config = dict(
    num_hidden_layers=11,
    hidden_size=128,
    n_experts=16,
    experts_per_token=1,
    d_expert=416,
    d_shared_expert=0,
    hidden_act='gelu',
    moe_layers=[1, 2, 3, 4, 5, 6, 7, 8, 9, 10],
    router_score='sigmoid',
    normalize_top_k=False,
    routed_scale=2.0,
    balance_loss=0.000502,
    balance_bias=True,
    scale_expert_input=True,
    init_std_router=0.0235,
    lr_router=0.00274,
    vocab_size=8192,
    norm='layernorm',
    norm_eps=1e-05,
    tie_word_embeddings=True,
    optimizer='muon_variant',
    learning_rate=0.00502,
    beta1=0.93,
    max_grad_norm=1.0,
    batch_tokens=131072,
    max_seq_len=512,
    train_tokens=644700000,
    max_steps=4919,
    dataset='wikipedia_en',
)
Below are experts of layer 7 (counted from 0) of a mixture-of-experts language model. Rows are named router (the router's row for the expert), up (a neuron's input weights, with its number), down (a neuron's output weights, with its number) and show model dimensions 0-127. Each number is 50 + 15 x the weight over its row's rms, rounded and kept within 0 to 99.
Before each expert's rows: a language model's description of what the expert responds to; "mostly gets" lists some tokens that are sent to it at least half of the time. This comes from a sample of Wikipedia text that the model never trained on.

# expert 6
Description: Content-word stems and suffix pieces of abstract nouns and verbs, often before -ed/-ing/-ion, such as use, process, contract, -ment.
mostly gets: " use", " design", " rest", "ript", " support", " development"
router:32 42 70 70 44 35 40 58 73 52 37 37 44 74 60 47 80 55 49 49 35 63 56 47 67 42 54 50 80 41 68 50 34 52 65 25 43 59 44 54 67 30 71 67 40 21 63 39 61 66 20 57 50 53 37 38 66 51 36 53 64 39 77 49 54 42 39 70 33 35 39 38 59 52 21 56 77 54 54 43 88 50 30 61 51 34 51 43 47 76 47 42 61 59 47 32 73 36 43 64 81 74 65 49 52 30 61 08 35 42 35 24 73 49 43 54 42 22 33 50 45 60 50 66 65 54 34 43
up0:25 32 98 22 81 46 31 77 53 72 30 37 32 58 40 58 44 62 52 60 63 32 67 65 69 42 51 72 41 46 42 48 52 54 48 75 21 46 32 34 67 54 67 71 45 46 72 59 45 49 47 57 44 45 44 58 63 60 25 61 48 58 55 60 37 24 57 58 58 44 57 38 35 34 49 49 46 40 45 63 66 39 42 38 73 64 50 49 59 71 54 59 65 23 37 54 50 47 61 33 29 46 47 70 65 97 37 33 37 39 46 32 44 29 59 56 45 54 58 24 53 68 65 60 56 70 17 60
down0:25 39 46 47 62 62 16 42 48 49 50 44 62 61 42 51 48 57 50 71 28 84 49 55 42 64 67 56 46 64 48 44 49 67 66 41 28 47 75 44 54 33 47 51 61 37 51 44 70 68 53 78 64 50 44 64 40 34 38 60 64 60 59 75 56 45 47 50 42 25 45 59 54 55 58 18 27 99 28 29 00 43 38 37 55 37 47 41 55 63 72 68 52 54 59 25 39 59 59 54 35 71 65 37 63 50 67 43 43 35 40 53 40 44 43 21 50 75 52 28 47 50 27 45 55 65 59 67
up1:59 63 44 46 84 58 37 33 55 12 38 42 71 54 56 76 57 53 67 42 53 50 29 58 45 49 38 12 40 67 36 63 58 61 48 66 49 41 58 46 83 37 63 40 77 81 37 53 32 71 40 32 32 41 54 33 63 46 50 55 68 73 32 47 33 64 39 05 63 44 67 69 70 59 60 43 54 56 59 41 61 46 58 67 35 59 51 58 51 24 67 50 46 37 45 37 66 70 44 49 60 51 45 48 38 42 67 23 48 33 82 52 35 44 35 59 78 48 37 59 63 36 42 30 38 30 36 35
down1:53 48 22 66 40 35 32 39 57 39 40 65 24 30 44 69 53 52 62 43 41 40 67 49 47 44 42 65 90 74 39 53 29 55 41 93 47 82 59 36 60 69 70 67 75 47 56 28 29 42 51 45 55 33 41 73 26 45 59 78 61 63 37 36 40 50 43 77 40 51 47 53 54 42 35 62 51 50 60 44 39 63 65 51 35 89 34 53 56 57 57 60 54 43 23 81 32 34 67 30 50 42 41 56 85 57 58 40 42 48 30 39 56 39 42 55 49 42 31 55 36 36 48 62 66 39 66 22
up2:43 60 57 51 53 65 76 38 47 68 66 62 61 64 49 51 41 58 65 68 56 39 50 49 29 61 41 54 29 59 63 71 54 67 48 39 15 68 47 45 58 48 41 64 59 65 29 48 40 28 29 73 62 10 55 46 53 62 58 50 42 68 27 61 31 74 45 19 35 46 65 79 69 48 75 45 79 71 40 53 34 44 21 51 64 37 40 75 64 52 73 61 55 43 72 35 40 66 61 45 53 59 57 67 66 22 26 42 68 30 26 49 41 42 17 60 58 40 71 44 46 46 61 53 58 57 65 68
down2:35 30 58 62 59 25 35 39 59 30 33 60 51 51 39 29 72 42 32 47 60 62 64 22 56 32 40 95 46 67 60 45 50 16 54 69 59 46 47 66 73 26 40 62 56 71 26 59 71 27 61 41 33 53 56 34 55 49 52 59 54 48 42 63 43 40 83 73 56 39 48 39 63 45 32 44 39 44 73 46 77 58 73 33 74 52 30 37 35 21 51 32 30 41 66 55 66 50 58 56 47 59 51 69 57 65 61 29 24 69 75 53 33 36 55 65 54 41 46 76 48 44 53 27 34 47 50 34
up3:29 58 57 40 31 58 41 81 65 39 18 51 77 29 40 54 46 51 47 59 38 65 20 71 68 55 74 41 71 38 47 67 31 54 32 42 45 44 35 59 44 67 28 47 54 54 42 57 60 57 82 74 28 35 39 38 77 61 51 58 66 63 56 54 40 33 42 61 54 57 44 67 64 42 27 45 33 72 54 36 76 52 62 52 50 32 53 59 58 43 42 52 69 56 67 47 34 43 14 48 38 68 67 55 77 51 23 45 39 49 36 46 48 44 63 70 32 56 68 75 24 62 27 40 48 50 63 10
down3:24 50 49 61 49 40 48 78 62 14 39 31 62 44 39 21 59 49 18 44 67 49 45 49 38 59 47 44 62 45 37 61 40 62 66 84 67 63 68 63 26 56 50 63 53 69 73 72 40 70 36 66 68 42 48 32 85 69 56 04 54 33 60 58 30 44 53 70 56 59 47 24 42 36 50 64 16 36 54 64 60 39 68 69 29 64 43 35 45 47 57 43 62 45 55 57 60 53 45 59 32 58 26 69 42 43 73 45 59 73 45 31 53 47 37 42 62 54 72 54 52 56 50 35 29 49 40 69
up4:48 44 33 62 59 48 48 70 38 57 52 40 42 24 71 55 70 28 55 70 49 30 46 61 22 60 30 45 54 56 59 71 60 45 54 45 66 78 64 71 63 46 51 57 50 46 60 54 40 51 80 35 34 40 47 64 53 55 31 72 61 48 67 29 39 53 43 63 69 81 51 45 37 50 47 71 31 72 18 19 52 34 44 36 49 64 45 58 68 66 42 52 82 53 34 57 31 68 30 15 25 26 36 69 49 70 36 81 48 41 29 49 59 48 65 59 45 59 40 61 54 40 30 20 45 32 38 63
down4:54 50 64 77 77 40 63 15 36 46 45 59 38 53 78 52 43 37 32 76 42 35 26 25 67 56 56 39 46 71 53 66 47 61 65 54 34 45 71 42 39 47 55 59 43 37 49 67 56 64 64 32 86 54 45 45 44 36 58 62 52 62 51 48 46 36 33 73 58 56 51 45 67 30 51 40 66 26 25 73 24 77 60 50 48 50 33 29 57 82 47 68 59 76 55 48 48 53 34 64 53 30 58 49 67 55 30 51 42 37 63 49 30 55 53 54 29 69 35 57 28 12 43 44 54 56 38 08
up5:37 58 50 61 60 39 53 52 51 48 41 19 34 43 44 33 66 80 32 68 57 35 75 60 36 29 35 27 36 51 31 26 59 74 51 83 66 71 52 32 27 42 32 52 66 52 52 67 70 44 39 33 49 34 55 46 42 37 67 41 66 29 92 64 60 46 52 59 47 24 58 77 32 56 48 43 64 65 45 62 28 65 70 35 31 73 59 89 38 49 44 22 56 45 52 57 42 43 62 36 43 65 30 52 24 45 50 62 57 53 18 47 76 60 50 53 59 64 41 52 42 36 59 36 57 55 49 61
down5:60 63 31 46 49 41 55 49 68 19 59 66 51 41 72 44 31 57 29 42 57 38 50 83 54 34 54 43 50 53 54 52 49 66 39 43 33 30 32 48 23 32 44 39 58 50 59 48 60 69 46 64 59 67 40 16 77 57 27 40 60 55 00 42 67 23 49 63 50 35 56 37 70 43 55 80 51 60 46 38 68 56 96 67 45 24 60 69 29 49 63 44 72 58 68 70 42 58 51 81 36 40 28 44 50 51 54 64 60 46 49 60 48 34 33 57 59 38 27 61 53 69 53 32 32 48 60 58
up6:24 48 52 45 25 42 45 66 60 54 57 79 44 35 57 43 60 45 47 39 47 40 69 45 40 27 30 38 59 42 45 68 47 58 65 37 55 29 33 46 56 48 57 19 30 48 69 51 56 66 17 56 55 33 31 77 19 51 65 56 22 40 65 70 65 34 23 49 61 41 66 48 58 43 39 46 51 34 49 68 41 68 69 70 31 03 49 72 63 43 43 62 47 52 81 38 50 61 57 56 62 44 18 26 72 58 42 40 68 47 57 61 39 55 36 73 68 48 44 35 42 48 63 53 49 68 49 86
down6:64 63 33 71 63 62 82 31 53 69 64 60 63 56 63 35 63 60 48 53 24 59 41 36 28 55 52 29 55 59 50 83 56 55 53 75 22 64 21 36 67 48 51 24 51 29 58 44 59 59 68 60 84 42 40 38 27 48 56 39 43 28 69 31 59 41 39 63 54 49 37 75 69 55 34 28 30 52 65 30 32 30 75 56 38 50 62 52 52 45 50 26 55 69 47 54 59 46 41 79 29 43 46 37 48 80 39 60 75 26 72 64 44 42 54 73 55 49 77 46 42 51 29 50 59 37 52 47
up7:29 61 80 44 45 58 49 48 66 49 53 38 29 42 57 58 29 55 55 75 54 63 66 30 39 44 51 24 57 39 45 41 41 43 78 32 46 50 70 56 74 71 48 58 53 68 65 43 38 94 49 57 56 35 46 68 40 64 51 51 58 49 56 56 40 56 28 22 53 26 39 45 79 43 40 42 56 89 76 73 48 21 35 47 28 50 45 53 34 37 21 27 49 35 61 39 55 32 58 61 22 31 88 58 81 68 66 65 59 48 50 50 42 21 38 55 40 49 47 55 50 47 54 54 40 51 41 35
down7:60 37 29 66 56 59 49 70 41 75 60 49 35 45 61 22 38 42 67 71 49 44 17 44 29 29 56 62 70 44 53 61 60 48 47 45 38 45 71 73 74 58 81 45 81 36 66 53 20 59 37 09 24 62 57 33 36 27 68 41 69 35 61 71 40 31 63 61 32 54 60 44 32 61 57 59 55 67 27 47 41 54 33 50 36 31 21 44 64 84 85 55 55 57 47 47 25 51 52 58 38 46 50 32 73 38 38 62 70 43 34 58 34 60 55 49 65 41 58 59 52 48 55 39 48 45 54 48
up8:51 60 41 57 47 51 48 57 55 74 64 62 26 71 50 50 81 44 52 55 42 60 42 68 53 36 52 44 32 39 31 36 55 70 71 61 59 49 55 57 48 32 83 54 19 47 79 44 63 58 55 55 76 68 53 41 32 46 26 33 44 62 13 35 47 23 31 42 33 65 46 43 46 50 30 57 52 49 70 51 37 55 20 24 68 37 34 74 56 55 68 57 61 75 47 47 39 60 23 51 31 64 22 58 41 66 45 65 43 69 67 35 80 64 51 62 46 55 48 42 50 59 25 19 77 41 37 37
down8:43 76 81 29 63 20 55 47 59 35 51 39 38 40 85 58 62 33 60 56 31 51 46 52 49 55 41 57 40 55 42 39 51 49 69 52 41 48 64 44 49 40 58 47 43 53 48 50 74 58 55 50 28 43 45 85 30 64 74 65 41 28 66 55 57 57 43 67 47 32 50 26 34 45 50 40 43 78 69 53 48 60 40 56 56 36 27 59 33 41 73 55 41 67 31 43 39 27 65 42 31 90 40 47 66 20 27 49 44 57 58 45 65 90 43 53 57 61 54 21 51 59 69 14 70 33 50 77
up9:57 52 41 38 61 47 31 47 41 66 66 39 50 42 56 43 34 36 25 74 67 56 53 53 64 62 40 43 69 44 74 35 24 51 39 53 42 36 26 41 57 65 34 61 36 65 84 52 50 64 53 40 72 43 60 88 27 40 55 35 86 22 47 57 72 22 70 24 49 58 58 53 42 39 63 43 40 56 48 35 45 64 46 44 25 81 64 37 38 47 80 40 38 60 84 42 46 66 37 35 80 55 61 53 42 63 55 68 61 57 58 64 43 67 65 46 52 56 30 58 18 59 27 47 58 38 56 31
down9:65 61 81 53 25 16 53 52 65 43 71 54 70 49 61 57 60 59 51 52 52 14 45 61 42 43 55 45 60 53 62 53 52 41 52 56 38 25 52 54 52 59 62 39 29 26 64 53 43 75 57 43 45 69 27 35 92 40 42 43 65 55 51 39 41 30 59 31 64 42 69 37 64 43 47 58 57 15 66 35 29 23 62 47 59 52 28 36 29 51 66 85 70 37 52 40 45 50 30 34 58 53 44 52 78 75 55 68 29 38 59 12 75 54 36 39 72 42 48 47 58 34 63 30 56 41 51 58
up10:77 29 60 60 80 58 67 31 51 78 66 69 50 50 78 73 29 69 72 50 31 80 39 75 50 54 63 34 53 20 49 45 51 63 68 43 40 38 47 66 55 52 38 35 48 37 44 54 49 34 57 47 54 36 54 51 63 49 49 22 60 63 49 56 53 46 44 37 73 66 34 14 53 60 66 64 48 55 40 60 36 28 19 35 45 60 39 38 28 68 61 30 75 61 59 46 18 73 62 42 57 34 52 49 38 50 37 56 53 38 69 62 47 12 69 61 42 61 39 50 54 48 35 52 26 40 36 24
down10:51 38 18 29 33 39 48 34 55 20 31 61 50 40 59 51 47 76 55 46 56 61 39 50 29 37 45 68 56 52 60 32 50 55 31 60 62 49 27 48 13 30 99 61 70 66 59 76 53 47 74 49 49 37 37 69 64 46 44 61 45 56 64 41 35 42 45 66 40 59 54 73 61 68 43 27 40 64 62 48 85 35 29 49 48 39 47 76 39 39 43 59 41 46 57 54 28 67 70 38 68 92 45 38 47 53 40 77 35 44 42 56 48 40 60 71 63 50 40 33 53 59 64 55 26 52 29 55
up11:32 64 39 39 48 24 46 26 73 50 59 31 52 50 08 62 38 15 32 40 52 44 78 20 40 58 27 37 40 87 50 55 31 74 59 26 48 62 40 55 50 64 35 58 38 50 49 65 44 65 75 58 62 49 29 60 49 64 48 63 21 63 57 86 53 37 66 59 74 48 54 37 53 39 43 61 69 36 42 53 28 53 48 59 67 64 54 37 81 48 55 30 61 71 70 34 41 49 75 60 71 37 67 49 60 35 67 75 51 71 35 35 53 43 38 52 46 58 37 49 49 45 67 62 55 42 49 59
down11:31 48 30 42 72 70 51 73 45 40 52 41 55 32 65 66 56 47 50 38 68 38 72 93 48 35 50 48 51 34 53 18 42 38 63 25 47 56 43 63 34 70 60 83 57 51 68 45 53 33 57 46 37 60 29 66 58 68 46 50 51 69 33 46 44 56 54 25 29 69 54 56 19 54 61 40 57 63 28 84 19 49 74 43 32 61 43 53 55 55 51 44 38 55 30 50 57 21 60 43 48 32 67 45 27 32 51 47 55 25 34 64 49 62 51 59 68 34 22 62 59 65 44 79 65 44 53 77
up12:30 46 61 82 62 35 54 37 52 68 54 37 46 39 42 54 34 50 58 45 65 34 60 31 54 40 36 44 62 55 66 39 42 51 56 53 65 48 50 54 33 59 62 14 42 34 42 90 31 31 66 36 61 63 41 49 35 24 37 22 73 60 88 43 68 63 36 39 52 42 29 65 20 75 45 65 73 54 42 33 51 62 39 35 49 49 31 52 54 33 37 26 94 62 59 53 59 48 73 52 37 52 54 53 63 41 47 53 56 75 45 51 64 28 72 30 56 45 58 77 41 55 33 68 35 71 60 38
down12:56 52 46 30 71 76 48 53 67 31 62 12 49 77 62 62 55 61 46 23 39 58 52 54 51 54 51 58 71 34 53 22 34 67 52 40 56 37 67 61 37 68 48 77 80 42 40 39 79 33 38 65 31 67 36 65 43 66 57 33 40 35 23 47 53 26 56 29 50 87 57 61 72 53 57 62 55 39 46 71 53 39 46 67 39 65 71 36 56 51 46 54 42 32 66 40 38 36 58 31 55 44 72 70 44 40 37 66 34 46 39 63 38 54 21 43 41 55 55 41 64 58 70 42 56 41 14 18
up13:29 78 50 52 55 43 28 56 46 45 34 51 31 61 64 53 68 49 36 33 59 38 56 37 56 68 36 26 61 44 37 41 43 48 46 38 57 69 49 51 27 53 81 52 36 40 76 71 18 58 50 44 49 35 47 77 69 54 35 52 45 44 50 59 40 55 14 53 35 65 61 84 75 38 61 53 45 37 70 71 59 68 74 93 36 40 53 31 51 50 58 56 60 37 34 55 35 46 28 69 21 49 49 26 72 56 45 68 38 38 33 29 62 56 43 30 55 58 79 61 25 47 49 28 55 51 65 53
down13:61 53 38 48 73 53 72 50 70 28 50 71 20 46 33 31 60 59 50 43 43 53 33 42 43 34 46 70 37 39 72 30 37 73 51 71 33 45 60 82 15 37 60 55 87 60 28 77 62 64 63 26 86 70 60 45 60 46 53 70 36 51 53 53 51 41 50 70 57 41 34 83 32 44 38 54 41 65 34 38 43 36 46 42 52 77 40 65 40 65 68 53 42 59 57 62 34 56 39 50 36 39 61 36 34 47 73 54 49 20 39 64 60 42 44 47 49 18 18 63 53 52 51 57 45 66 43 67
up14:55 35 64 38 56 45 46 64 30 85 79 57 50 34 51 45 70 40 45 22 57 31 40 62 43 44 56 81 33 44 43 54 35 62 27 63 34 51 40 45 65 58 27 32 58 44 40 43 49 62 63 41 68 43 57 50 45 69 46 84 30 58 37 36 70 71 83 38 41 53 36 40 42 47 59 22 35 23 53 42 29 46 68 58 45 48 47 50 62 57 28 47 51 41 39 38 73 45 49 31 54 54 89 57 48 33 37 71 69 68 32 64 66 58 27 62 56 30 35 63 80 52 43 49 49 55 63 92
down14:14 49 68 41 58 43 63 42 18 61 61 49 65 28 38 65 39 10 39 39 47 34 61 66 58 47 63 64 55 49 44 27 35 65 27 52 47 73 42 41 51 68 34 28 56 43 38 53 55 59 47 56 63 57 69 51 49 44 40 42 56 67 62 66 64 72 28 54 59 48 52 04 46 37 29 41 32 33 66 53 77 51 59 53 47 31 46 40 56 55 55 64 61 74 85 30 60 30 20 51 47 49 60 53 58 77 27 80 63 70 49 46 77 37 37 60 81 45 37 47 55 55 33 56 42 58 45 37
up15:65 29 62 51 43 27 52 29 28 82 39 53 44 64 37 15 57 33 54 41 39 69 32 57 70 33 35 67 44 33 35 47 36 77 45 73 74 39 43 59 52 25 16 50 40 77 49 63 45 38 53 38 49 51 33 37 29 73 39 53 40 56 50 45 75 79 47 43 65 57 65 36 38 29 74 40 63 36 44 58 61 53 27 56 32 72 69 54 65 51 31 54 39 56 49 52 80 57 57 37 88 58 38 27 40 48 41 33 56 53 55 46 63 28 67 53 79 51 68 28 39 44 61 52 45 61 57 52
down15:47 41 44 56 29 23 58 70 45 43 54 72 37 26 37 68 21 55 62 44 45 59 60 51 50 75 38 47 33 40 47 47 66 53 41 58 35 69 87 61 40 44 63 39 67 46 52 39 53 51 41 46 41 33 81 23 49 34 36 68 57 62 47 80 60 74 37 57 42 31 55 24 53 49 39 39 42 75 59 17 70 45 41 30 50 35 27 60 68 58 52 87 39 68 33 52 24 55 63 68 21 63 25 51 69 45 39 50 50 64 39 61 39 34 69 56 63 78 57 48 34 42 54 57 55 80 57 51
up16:66 85 20 40 43 08 36 33 43 42 32 33 48 55 65 51 53 32 42 70 59 48 50 79 36 72 39 62 70 50 58 62 35 37 58 22 49 51 50 56 60 46 47 48 47 52 72 50 24 46 63 67 42 19 53 44 35 09 53 71 71 41 46 33 55 74 32 36 44 64 40 34 45 67 52 64 69 41 62 51 40 15 67 49 75 62 60 52 51 59 57 45 31 63 39 77 57 33 47 71 62 50 50 56 49 54 37 48 44 44 32 43 35 59 77 61 59 73 68 64 40 30 58 36 66 49 49 21
down16:41 47 61 66 53 79 67 63 79 85 45 55 35 51 48 63 34 64 52 53 30 42 48 58 54 19 46 46 41 42 38 88 53 30 41 64 43 35 48 38 25 57 40 58 48 22 34 36 23 46 56 40 59 49 54 46 62 47 42 83 68 74 50 60 73 45 59 54 75 49 30 41 53 45 39 67 33 64 51 55 34 51 66 66 48 40 32 42 48 18 23 72 30 46 82 54 60 65 79 26 22 64 29 54 46 58 60 42 38 58 64 26 76 61 62 37 60 63 54 54 55 49 50 42 60 29 61 43
up17:60 56 66 73 64 62 22 40 55 55 41 30 58 21 32 44 72 52 48 42 58 47 85 49 65 49 50 35 56 62 40 37 56 47 20 41 40 58 33 31 64 41 78 39 56 64 54 64 57 37 68 48 46 29 72 61 61 67 55 64 54 46 41 39 54 22 67 77 40 53 45 46 19 74 32 65 71 51 57 41 30 48 46 80 48 46 44 46 62 40 51 45 29 51 37 35 74 47 85 69 58 59 42 37 27 52 39 46 08 47 35 62 51 47 48 67 39 12 34 60 64 57 53 78 45 63 55 57
down17:71 48 55 46 53 55 44 38 58 37 32 40 49 72 28 43 79 30 38 76 78 62 91 78 37 72 55 63 58 36 26 48 30 38 59 38 49 53 41 53 85 64 57 61 55 41 36 39 73 66 48 35 25 46 30 31 50 65 52 64 53 32 14 73 32 47 61 65 39 61 37 55 46 23 35 57 55 35 36 60 25 58 77 50 40 56 44 50 45 43 50 49 40 65 68 45 32 70 56 27 58 59 47 58 27 39 45 51 47 39 58 52 61 55 48 86 32 38 41 53 65 40 42 87 36 57 47 59
up18:67 46 46 33 68 38 77 53 56 30 76 51 58 67 57 60 56 56 39 67 52 33 58 60 45 42 76 29 41 52 38 69 49 32 47 33 46 64 14 38 68 35 16 44 61 38 38 50 84 55 32 35 47 79 37 56 47 45 55 52 60 41 61 28 42 48 46 55 55 32 75 48 53 41 71 43 26 36 76 83 60 48 33 45 55 33 67 64 63 36 48 61 70 56 59 97 59 45 35 36 34 42 26 75 60 54 54 59 50 76 31 69 37 33 43 44 30 75 52 52 42 33 51 38 55 44 42 64
down18:37 45 65 54 44 35 43 60 70 55 72 63 64 45 23 41 33 44 44 77 66 44 50 82 52 79 49 47 50 56 50 41 65 39 55 72 63 38 52 65 75 45 38 49 40 49 53 28 75 41 38 58 12 53 50 22 34 72 90 51 27 34 50 51 66 34 51 38 78 49 61 36 37 43 55 57 45 33 28 32 75 65 64 42 79 39 35 26 78 45 61 45 62 69 59 46 37 51 40 70 56 46 44 53 29 70 38 38 25 34 42 58 50 45 59 52 79 42 67 32 47 44 27 32 67 45 53 40
up19:20 91 53 65 72 68 51 27 57 44 60 41 51 44 75 51 29 49 66 61 31 44 55 59 52 48 69 50 55 50 42 75 44 44 80 21 77 39 63 30 40 25 38 48 55 50 54 46 47 40 63 72 66 35 44 60 21 40 51 48 36 51 59 76 56 53 48 37 31 50 46 70 34 48 28 78 56 75 33 27 40 46 53 54 65 67 74 42 55 38 65 50 62 47 35 43 65 34 53 43 22 48 49 58 50 34 39 58 41 57 65 34 58 56 15 64 14 40 63 69 35 49 55 55 46 57 20 71
down19:40 25 37 39 65 46 46 68 54 58 60 68 51 60 62 44 62 54 58 48 40 20 51 94 56 44 28 62 46 32 43 52 55 74 39 75 47 38 46 75 28 50 79 61 44 47 29 52 54 44 74 42 62 84 71 42 51 59 37 32 50 62 48 43 38 63 61 40 50 41 52 78 42 68 46 49 26 38 34 59 11 32 59 22 71 40 56 51 68 79 43 77 57 50 26 32 41 67 57 36 58 63 49 23 33 63 44 52 38 12 36 45 25 52 41 47 53 43 56 65 45 34 64 56 61 52 58 58
up20:41 52 50 60 48 64 47 37 58 66 56 43 61 53 40 63 43 48 41 44 21 46 70 28 72 62 53 71 50 47 54 64 67 31 52 52 41 87 49 66 58 40 57 43 50 24 57 69 54 34 66 13 42 43 60 35 69 54 15 66 55 67 36 54 14 44 56 59 34 66 78 29 24 60 51 40 38 15 32 47 77 62 74 44 66 53 59 33 43 41 38 58 37 53 32 35 33 66 68 36 71 48 40 59 69 55 30 13 32 47 37 70 36 62 48 51 68 39 54 42 35 42 60 62 73 58 39 51
down20:52 51 62 34 62 21 21 27 37 68 55 53 45 26 46 41 61 46 60 57 66 62 17 43 20 68 66 51 43 60 44 71 50 64 34 44 58 62 73 63 37 45 53 53 53 57 58 35 27 49 41 62 36 63 68 63 44 58 20 33 42 54 62 41 31 60 40 36 14 58 56 43 69 29 45 52 64 46 42 37 96 65 28 56 54 51 37 64 65 84 58 45 37 19 62 32 46 59 60 58 34 61 72 39 45 32 42 61 44 40 34 61 50 60 57 45 39 32 26 70 52 66 37 40 51 55 68 86
up21:69 47 57 70 46 34 77 46 59 56 39 62 57 43 34 50 55 17 27 79 84 49 43 61 40 25 65 33 38 27 40 44 43 48 53 45 32 59 40 41 35 43 57 27 32 39 67 49 56 52 41 67 42 57 33 57 80 65 64 33 80 42 42 54 40 53 54 50 41 54 44 53 63 47 43 52 42 47 67 43 83 51 55 71 56 57 47 51 41 53 56 50 94 40 38 36 59 37 19 70 65 38 54 49 71 30 29 61 41 36 86 32 53 45 56 50 42 65 63 53 48 46 00 56 49 38 55 49
down21:26 60 19 49 52 48 43 75 55 31 53 76 11 73 52 79 30 45 53 66 39 58 56 56 50 68 76 14 59 33 51 47 43 35 50 35 34 63 23 36 61 68 32 57 75 52 73 54 53 34 32 30 37 65 26 25 44 44 55 73 44 67 69 53 33 35 44 52 53 58 62 55 54 47 58 79 61 38 34 53 47 40 47 53 47 57 52 41 74 53 64 41 37 39 51 64 56 62 36 56 79 64 40 50 29 35 61 68 37 59 44 46 70 66 52 47 36 55 74 34 45 64 54 53 17 27 61 74
up22:92 57 40 61 36 60 32 34 55 41 52 37 41 64 27 65 51 39 39 56 53 40 36 70 79 30 69 82 47 49 57 40 64 46 68 51 27 68 49 26 49 25 53 26 53 35 42 26 38 49 40 49 55 46 34 68 71 25 48 45 72 43 36 43 44 60 64 53 53 45 45 46 57 53 56 43 39 44 47 54 51 31 29 76 39 52 67 76 61 58 55 61 63 63 42 58 30 52 49 60 16 56 62 43 19 64 56 29 68 57 40 66 69 48 24 31 75 32 22 67 62 29 19 62 52 45 57 73
down22:34 41 52 52 77 38 52 40 71 63 31 61 35 36 45 51 33 43 44 47 39 42 49 38 62 45 58 56 26 60 48 42 45 52 93 62 44 64 43 43 13 26 40 60 68 66 48 40 57 46 74 71 52 37 48 36 43 50 50 48 62 51 59 35 48 63 54 57 42 53 43 46 37 43 59 49 54 55 60 73 95 71 53 59 58 40 70 51 47 42 25 16 20 32 50 71 38 46 40 51 60 41 64 57 68 75 64 76 51 61 16 37 50 48 56 65 47 59 59 12 66 32 54 46 40 10 58 78
up23:65 56 54 54 55 39 41 38 63 44 52 58 49 48 82 49 34 47 43 73 55 39 56 47 23 38 67 56 80 50 48 56 22 61 33 25 36 63 39 20 50 50 59 71 49 30 37 57 38 71 34 33 54 61 31 42 34 49 55 63 55 51 79 44 57 65 40 84 50 67 56 42 48 74 20 30 34 37 50 44 45 85 91 41 51 62 52 51 32 92 56 41 71 29 37 42 78 51 65 53 50 39 34 57 34 58 50 72 55 25 59 25 50 30 73 65 72 55 43 48 45 58 49 48 55 54 40 55
down23:38 76 69 55 38 39 62 43 26 64 48 30 71 50 63 37 20 64 36 43 73 53 59 40 50 46 55 47 51 71 35 39 34 55 51 85 56 44 76 60 37 66 59 58 40 47 60 40 46 37 48 30 77 45 69 42 76 60 46 63 65 54 43 44 60 69 22 62 81 54 49 50 27 27 78 54 50 54 34 63 83 44 42 39 17 50 48 25 50 32 53 75 26 47 59 84 42 45 53 40 48 62 33 39 31 48 52 47 36 42 41 34 49 26 77 47 31 35 55 63 72 39 33 76 41 61 49 54
up24:42 34 28 54 68 30 47 13 58 48 57 49 72 62 68 46 30 43 59 55 70 68 50 61 47 44 53 60 66 20 40 56 10 37 37 64 52 33 71 40 46 47 51 37 32 64 40 62 74 54 79 65 35 55 52 72 41 52 54 46 22 56 40 79 67 63 84 40 55 52 54 74 74 58 54 55 32 64 49 49 34 30 52 37 54 69 69 59 30 35 46 67 62 38 45 47 70 56 26 41 55 29 57 39 56 65 44 45 54 49 42 40 35 49 27 68 50 68 81 78 24 49 32 51 49 26 63 51
down24:55 52 32 22 23 92 75 31 59 60 45 48 59 40 61 44 55 40 90 49 50 51 69 49 52 44 65 52 34 33 68 54 62 55 38 43 35 66 31 25 65 43 30 38 52 50 26 42 46 44 41 65 41 44 48 70 30 53 69 61 32 52 69 55 71 56 55 57 27 28 41 60 73 51 40 48 50 91 46 39 67 45 51 74 52 61 54 41 55 44 25 52 23 65 30 66 79 78 34 62 29 44 46 55 25 45 53 74 36 48 43 47 55 18 65 53 40 27 45 61 49 61 40 40 65 46 49 57
up25:48 39 65 53 73 48 30 51 87 22 52 51 39 07 70 57 61 50 65 53 53 66 50 56 50 48 60 44 29 17 56 47 59 48 56 33 57 40 28 18 49 41 46 40 44 45 45 67 45 58 10 78 82 52 48 47 44 32 72 53 31 26 57 78 61 60 54 78 60 52 65 45 45 55 42 53 34 64 47 43 36 54 71 35 52 66 44 67 35 57 62 26 24 54 80 54 36 46 54 77 36 41 64 61 51 53 81 74 40 37 59 31 55 49 65 31 46 68 71 51 36 49 39 54 59 48 45 55
down25:34 49 58 31 56 53 48 71 45 25 57 33 37 68 60 19 58 47 72 32 47 44 59 52 42 36 70 50 46 29 52 75 67 44 38 38 57 42 67 35 62 38 69 32 56 67 23 43 73 58 54 40 45 66 63 67 49 66 59 59 45 37 29 39 42 55 22 61 49 37 47 25 56 39 81 61 27 58 60 35 19 49 71 37 66 71 55 40 44 34 41 55 56 42 32 26 82 38 68 40 45 79 27 61 78 40 65 37 38 56 59 75 60 47 67 27 47 83 56 59 56 42 43 72 37 62 67 51
up26:33 68 52 28 66 34 15 86 63 55 40 71 75 42 70 40 43 36 33 39 68 21 68 59 30 74 59 35 49 41 33 44 69 31 63 73 54 51 38 59 35 56 79 44 28 54 34 23 53 63 60 35 55 53 59 61 79 60 52 45 83 49 61 54 18 29 73 67 55 23 59 49 57 35 40 40 49 37 50 61 44 56 66 45 27 36 33 60 34 27 54 43 26 40 64 57 38 36 45 62 61 23 49 34 43 30 52 52 48 62 52 72 41 37 54 59 53 42 22 42 47 57 59 53 52 57 58 63
down26:75 46 47 48 52 16 11 45 38 39 25 59 83 30 58 80 63 29 70 29 46 45 40 42 43 63 72 50 30 59 44 57 54 51 74 47 66 20 40 44 76 57 27 51 59 64 61 60 21 57 74 50 60 38 43 36 38 45 51 59 45 55 45 71 34 49 58 54 53 51 40 63 47 66 37 32 32 25 74 27 63 46 23 33 46 49 49 40 53 49 12 42 36 31 56 51 74 67 55 53 58 48 39 39 61 47 66 58 65 60 68 56 71 62 40 69 49 56 44 77 28 48 38 58 48 65 69 69